From a checkpoint of a small mixture-of-experts model trained on Wikipedia.
Training: a variant of Muon for the experts, 339M tokens, 5169 steps.
Below are experts of layer 5 (counted from 0) of a mixture-of-experts language model. Rows are named router (the router's row for the expert), gate (a neuron's input weights, with its number), up (a neuron's input weights, with its number), down (a neuron's output weights, with its number) and show model dimensions 224-335. Each number is 128 + 32 x the weight over its row's rms, rounded and kept within 0 to 255. Numbers have three digits each.
After each expert's rows: a language model's description of what the expert responds to. This comes from a sample of Wikipedia text that the model never trained on.

# expert 1
router:097120121160131193129157143123101162159102068108110136142175117054127089118145060120103151099133127141171104152074105126107171151115094096099126131155130161109207111095099194144149164126200137094095165074123121159159079163111162110112122085137136078091178152141138143143148133143167179107166113097095142142147111153094153115221146125154
gate0:119100167128174100119175131100143116122171131132098137162149155171141133093170199138153145076067103103163101137097112124100074143109104172127152087102141141127110123133143127088116175082107142171131154139106123113167121128085104130064092095073156130123114137121102113170105179149149144097130124147143144129129118106068160120083147096108
up0:125102111112094156158116159114082149079151149132128160067216111162162100138131126132147161181120080110133135163070117140158194148176104114116084071129118168108133104085104165149077096091093093135027112138124134135135066204078149126118124058079112137139104120109123164146124100126086137072141174112072136132125148173121103152149087068090
down0:123102128130148131110172149045129161129115137114192136101124137112110085088114137095099121118148199032169126167158104115095148132118091102164144121123127043073148090141161149142157133149105158114116141121111131149106055045117158130142125123109138139086184152122136147164078140082129135138136153139097130140156132129113156168148122164104
gate1:109180115131148086105069137065089117108113082154167150135167103130131122109111126086131132118061139149181110137178174151129159102008161126112155123142192114119162122115127110135093141137161140130102163133176097127100119118141131145150082146131093089137119159125170101152132128195096158079094153169086122104152128121114144085174117036147
up1:122100073062124089138103128189107137161153087112143081138107139123101170128152181139156086107100107131134168132166110163138089169139126171136145117108127090114139098117140144170113106147108134109093125085181117154106189140082107078162167117080098088170144127103129118092139121136108130181148126130150160124122155082107113091114202121151
down1:115104120134097216131198108161113150098109131115128147108107122104125153068163096141171161104134153126119058094109122084139137187117119138146108129158156164114105127141089175145149135124145122132091172139133141112135156163113108120136056078107137142125094107111114134145131108101074152096108151129094137151144144166127118133120164151091
What it handles: Nouns, units and "more" right after a number or number word, as in 40 more, 4029 households, 5 km, 3.36 per.

# expert 53
router:058161101201140131147125146118116202150084081148084173132168167084182135151126100097130141116163113127144116130159087095115197137164049073108140130126161086143132078119144153091125124138184144112073139137114167183095103165106198073125183113121122108106151155135136139102221149179145157109147146140125120090150083150138153115146153093068
gate0:120239188162135133176169115143121091128119082105067184139103083167165146099134179120129077162169092154103173127085062126083069116127121127103173053122126054122110150139117069132100145118150139105150160136107135127160180092140142139159145086122141075119095116129093093111092117119142128103179140085142118149148092101141073180102121098098
up0:193163096153170162189103104087143187162136084100139153113178148184103109087109100145161113133066101110164115128143116145125198141102118132144136133155164138125174154164126142130156133190109141133118083141155131122150095167088192171075098143171147120129115093147160143119120160144137164147142166149056141129142089103135176088138173172106
down0:134192169137132096134128091067143127087076154088157143127118161173155117132094161164107104132106133151131144102104151176157178138124112140113144180189097125092105124124120125093141166151165158132083171087093173117141140093142144141115130089114114131166131135103164194136113085169168159103124150163160091125132069082173160160133068149154
gate1:138083103084092169157075126167097089127141109085175117093114142192066143107127090163169129145112111085098160178089101157140091091174111137136183120112112156081183116172120166122108125131137099104184116156123211137119091075087158158139069123128090154118113107071136123138135171134161102161095115197086165102067079157154140088117113074112
up1:116129191139169125064179105143083123150163096096140166107152129158154145116107105103127139152126141212132111134108141139145160105096094172134121131142145085156128115171065053114141129114135131175117146081226110165089100138151191138096089135161148102154151165175161114113186082143075162151100124097200130149110136142098088128141130128145
down1:103155122104156115127100163095138106102043082138116144170171113074117112124074115119151149190123141137139154140143120142079153195102141078111114145117102162077179098181092080124150173096077154102100136049188097085087158131142143131119115141129177153117120168098098101148098180121129118115121131092067152146122087102151122114146148166121
What it handles: Cardinal numbers and count words in dates, scores, ranks and quantities, such as 15, 1, four, several.

# expert 5
router:145135160157165200100118103069118182120114060102140156154133094112150140121101069092101175104152093100203108200100066101112177131121093099118094138133155112163131114194137159060132122159238127084095160055103102160147072170165158152166161125113106117096183157104149160089149109171174151109154160096117159131136178132107112136180157097117
gate0:170135122072112099096197156158136208138096118172142135149099135006135080108126180181159102123105110112143155080177116133140070087112139079202091077122122162170120149097103185121176136127132103105135154094131138148142123168163144148106163162194141152112109128169116189108108134093188156108102153121112145112114149091158161115110080122123
up0:072123125107158108125154110125091131202117108139111088129095039129138147148133110078128097142063078128121113143165124017074206113090100107114116140152111157132157124096104204073139167100128132084120170094165119137166131147156155147164141134129155113093163150129097151116079070102132169068165141186136126119123148133123148162093113089165
down0:088114079103135100135140098134120133119130161116142150107106166126138088141170129146161149179134145160186130130128100120138089062140131091157191044076151119113109093157062097184146081108089124160183159170126144187140108094137147174158151114133125086118107138101076102099151122152086191160078145185142085146128156114182152109155129090097
gate1:143090208108166121107154119090088128063124176140163171153096062081101138140113101126108130090105107053098109135101121145165118175065116199114086114107092138141145116119105109078148096169083101162187101152183139097110172130106067145142068112158126111122166162189087231134113121084134137151138117146054164123110055126127101187148135129098
up1:064113146154109146107149073181156076131146111107115130120134115160145158128150099170123103118073159179111089099140118158145138087139127119110101140159184149169118080038153128195096159121094156115120138151105097129115099094123115138118113141190096118138131149119072151131119145158106185133115154095085070211114116090202158133131147145125
down1:178083143141163120066094153158118118095120137138140188159093165171106068110157102152094136125175131056143157119117118135176152167113100106093143100122131104124200180135114098170170120087048109112146124091219134142130154136082139113156144117145039107139081104174160096163154121099129079124125114113120113081070056110122166157150091142053
What it handles: Country, state, city and county names after in or a comma in location phrases, such as Kansas, Portugal, United States.

# expert 2
router:128138152130172201136128102076093159146133079116094126151124097122106092171139096131047138063126116119157117156082048100181168131124112053111131083137124089177143107112142130029134138154201163069086146088099117161097078169111182127123114123118082098119159132128199125129116092164175127132152141136121161059180113108105147137162133108107
gate0:122174124118121109086075128149127101107106146081171122136130126143148117107100156143074118135094133100099140120045127141133102129117136186051108176163097142067148168141161093076102119117153073159149185170118116130151099221106161110113184209114120120182122129164122095187119124095065182131231132105110145154148119094144128187102167138146
up0:116128130101159093195188092065164125117135122181134130088133169140095115137094182063091090028111058180156145125169102130080107101107138145150140114102079105146136114146078105149112171084073105170163170114105160103191155178093147069077073116160114113120098115136139082120101168085041151109076108144126153208152108131122119112100105142149
down0:141113125156068070113077162161090085122134181103170109206125128155126130132105141124156157118087087082097134129119136158192112165131116102142069153125109112091086175134133055134113168113168170141119086163063080093099199141097103167173119177174159116119112095159131138159136132143090119122184123115153191106136140097193107125117084132119
gate1:166149072174166152052142129136101159147165117104156070099166142105139081162117110166087136137145138099108168182094137139124160107111126116097111133125142070170120126141099154130164091126087111160153159075117143146101206149146151116146099154176116120108158132105126085147144175131118136114141162161092121113174093213128140152123105149148
up1:131148153133114095143133152114160166132210158137113090126144189142118166173145100112165110164072059149155116100152122093147163164145125124143176076123133171170171100102162209133103102104182166138123113133146204151132186122138073139169166139177121115161105127164123115133135105127107121127112101142126155137154138154129122136090105117135
down1:076111127127044082145143141105119125097147151098115127213119131091110110098065177096120110131086121051089135131091150133158147124167079221138120188118126119085126146112158128158110120137134037098047127160158131121096156098098106129157166120075086153101151140081130144171161119121179100138150128070162116172175136127114167141130173095160
What it handles: Head nouns closing proper names of institutions, events and organizations, such as University, School, College, Cup, Museum, Church.

# expert 63
router:155120122145167192144150108176104107134114061118144176118160113110138105121167099105077139146163162121160155174101092120159179144162108076122140065165160108212139081087100143110170128162242170092082138120143077159114082150123194094135130114126074102110199115111148145110138067150165151123119125048101130110167122130103128126171131092120
gate0:140119106133163148106139234084103053173102149140166146138162092063110085120098098143213101134171161136156163149170128131133124106184184111099178096071068165113103093113139181136163124136129101130135085153104151142076140127201152091197114129153133129138104115168114116088152133124096160070117185136125103054127156131114120162121107143104
up0:129123129056081141142148094064125151119116105137171096154142166103109119063160109141134169137100098134114172102102158149087087137148155170117137139195133145185132079174164132114135129084168078126074174133118105138131180158117133150114121169111142137101113137163149076096135146158081149078133126179087112108164042108197137100149118151136
down0:116139114118141126082129175118098083097157149089129182094045156114118108158099165175161108140181175069143114123082158183134105132091146136086158178126091152060105088104158135159075119134185114054231057141131128107126113065113143074109079116157116137136109117221155105107114144140109081183135100110134108134058131105164081186153133084066
gate1:110105127086102110164082099129131147167138097177081117082091130127154091127179139114074118145125179176113125166142169142139153120157178133093126143158073125176172158112191141135125126126149103134152084131114141098144115126133213132141061165208115155091162062140151113134138121133154110131119125155169148091103097078158200089130143126103
up1:132116009118158173108085105070144162163122086140208111129140117160189137117113127205153148110112124103102137135079141129166137126083165108080103112111137112097131127204170082179084158145139133135094116118103170117114150153167077162103165167122165147096127159097137142078093125111188134071069109176139113116159128133172156114099085198190
down1:153069154187134138154080173124176154125159098189171129163102143137097124047082147115176132123160091054146121160141181138159170170148100170135082102084116191115127149099173092190185094120123146130135153118153036146086089128147181144117115089123114123061062078135089149095141107154184144112143135162158083121148107104082159072152108064154
What it handles: Table cell entries and pipes, especially asteroid designation letters and place name endings: 2007 RF, Avenue, Street, County, Stadium.

# expert 35
router:139109171132155158179161121158164106149101078148114122185165156102135151095149125055098137162140115108140174159133116077130173131152142152099166062129121098207160121100165116095134159109177149117088136104107102100144112106138197077195169107121135073098191126153167140096125058140162119131147138070109104099175125157136114133170172106116
gate0:149167167082091144094154125125117126043071184060148188064124116074122078143117102155148124112157162167117107070099127130110086168141154097091100116129059160150164112141138119176219156153149129100131123121067114108083180165139196127188123120099101179155134106122124078107089133171114131153157094105156127168114162094096101163124171046109
up0:146090177190120073152119113132092139143112108085084078113068094152145114161108141077096065121102082124138158129157151112120127147114126105178137194109121147168115154094139093091104128095156174119139157109118115151133122131064164097100143116143150046122085156156107125158153134102139147116115161160048189111122151132133104082043102189157
down0:108165090145095098152099120147145166151088151121153084132104135101114097143143140104090086078138108198193112091182138061132120115173095111134143086152174164125194132088145161141141103043104145161168133176144105140141126135115122144171130146044142140137096154127099172146204115121133100156084121103117101124104134119129141143082175160096
gate1:132106091104101155123102166145099123107156132117089181083107112161065144098103111114118092133110149163135036078098115133115146127106090094160109103046144095090137143164092147125116145151183125166131114160142163202098177151217090138114120131142117068137159104150124070084073099065139088156155179113162111118150111118057171141190122195126
up1:128111120181165158199177103134136149089187159163149156186153136155120199103175136179122166166143098163085150090139076126087203130108109152105111143109110098068137109074161105110146151160076146123139074090105121145134096097129109149141095074124078174108122114151095110073105147112141037121142168119107145120113163124117150179134086126141
down1:092104131174180146109173105159172079182102075127132148164142086101184150146103144104135165147097123097137094156126175093145094139131109131140158130142167169202165106111136122174170113113101120171115152099096115150160134105161089141162140114133066159190127095138128161111133129123143186090110124138116128141074116130100103093134083096168
What it handles: Pipe separators between cells of Wikipedia tables, especially after places, dates or names in sports and filmography rows.

# expert 9
router:079164132177150175121141135159129150147066075105135173148152119143179149094134051080086150108146166123166096119135065064120232119151095103086122121194102154173146098088182181096141117138183137123016131090142146128146108198118149106084169070113112087120126115108142120109172086194178143114159142082090116089163066113095157135168101107120
gate0:105108149116120106162096157154126063054067150151130089164151157068120111123175054147208150152093094129165139149143131148138149149105144117141162119223124138150110119130130131209098077131094112126172118120090117153091139110092095114131106104142109180160108126068125163151121168181131115162142152098114138147101094106248210140066111097121
up0:114122104118096173174186118112119067150090135142101113156146101092133138160181085094101126124122148123183127139136205198120153167105163113091109107139153097117170076135122074134127077111135144123117188168159152155119195160175054150166125119167105118116062098137158128172109117098101154141083118061117028185115135079103091078126160130125
down0:125104089141105155138164101174166118138146161117081171124121145129092120069115153127177129139177151150143129165125084128104121093170127064092145200095096136117125117129090123176170098080131144181077134088089158159135141134143148085131163096092068115141084169191135126163114108105133120096072035158126110061122109097099087150160192098070
gate1:156116140072129077153082141157109129161102123163166160103082137158097123139125161123122085078169100165124181138166090097146121157159139103170171158102165149104161121078131146159126113154156153147096124106095094080114080099122142134137111108180105152118140127107155114096102079117126086131071095079114059146115195081139178126160131120101
up1:132148150102092127130124163092110153143131142114153093184095166098090136128065118146156100193112120056128161129118099104072169124125165110133052122169109085080116034128185123149146066111121108115134099094141125065107077191070136161163131075128095095175115120086156166174167186096149108088142140152143158158117156104146135117129154124139
down1:099115150120123115154094111076017098139094129166112152151112165114083115067124125182166104145122126145109083119128148077104140096119113140133069093138112057098128115134165181122115046136081098115114104085127166165080133160119107117106083120112105108095116109132088113096109176157118138107126174110122138147092098116162096075065132174151
What it handles: Unit abbreviations and the numbers or parentheses around converted measurements in infoboxes and census text: km, ft, lb, (80 m), 7.3/km².

# expert 37
router:140134121121156171135168117080063178154121103124122128143141114079120092172123083081098133080136087083159133188078092089166207136098132111107109072128160077134169148136159156058138151134193173094086189120081142127110084137089156123148146116115059094095195163096179161100111113164141120123144139133125143065151101146107152152183152085094
gate0:169126065118085123059137127124130104114149069147137114189097127156124103165090113145144076114166149121152128154105155164185106137116178132135068091074136104027151086139128108163172119106087096139153138150161134157125177178126216138195129144168138130114142111165112162168129131068149114160176137085192078140117130118102100151095082122152
up0:096144107145141108124089107175171112128115150129162141152144109100136101126138115087165097146108141116163107127089092124153141147117118119120156148141085171154085133118125153189082094169141155199161120108116143128085067139161140127063147125067201087165111072126111137108158192146143175093168108099123129050169129183113210116168126166119
down0:117167177113064132142176107151150090138110174138137148154147229103105167151139115095078206164146137181163149171066116188125176134150151104125119162187140151080197164155143107074161147156164106130083161156140163201137146145147113172158138056127120097108142103145132142120088142098132147100177187104118133137108085078095196062143147138142
gate1:137147099124139135119131147154110150164107086126141150059165141073192119142097146115139090166126090125159124124184116127123128119134060024091122188129166195128192118192097132226077150095127096171172118114157093114136125158154148164103152146123087156114194140107128168179179134139082151171094103122180102216079134105142157140070114079123
up1:094116086139162168118114156151129079111211135081094168095159195116130117148058168120154123141106177139096128126155112116119143114146107191139089177051146156094131084178090120160012119098051126108131130123108152097167134090105118115156204147179155160126065080099105117152145181138115071115111130149129124095171167146156159126139113115199
down1:144144112126074125133107123134174156095169098111154116090089109153168152119136125118147127129165112127135153126084152086142153172088073104125180112142156127225130109115127092143167128143160144156109071163146119153084128121106108137142146094100088168116141169147135126159136141120145140096120096133121166135170097123111164080104085152157
What it handles: Head nouns closing a name or noun phrase, such as School, team, Award, Championship, firm, Records, Council, code, sign.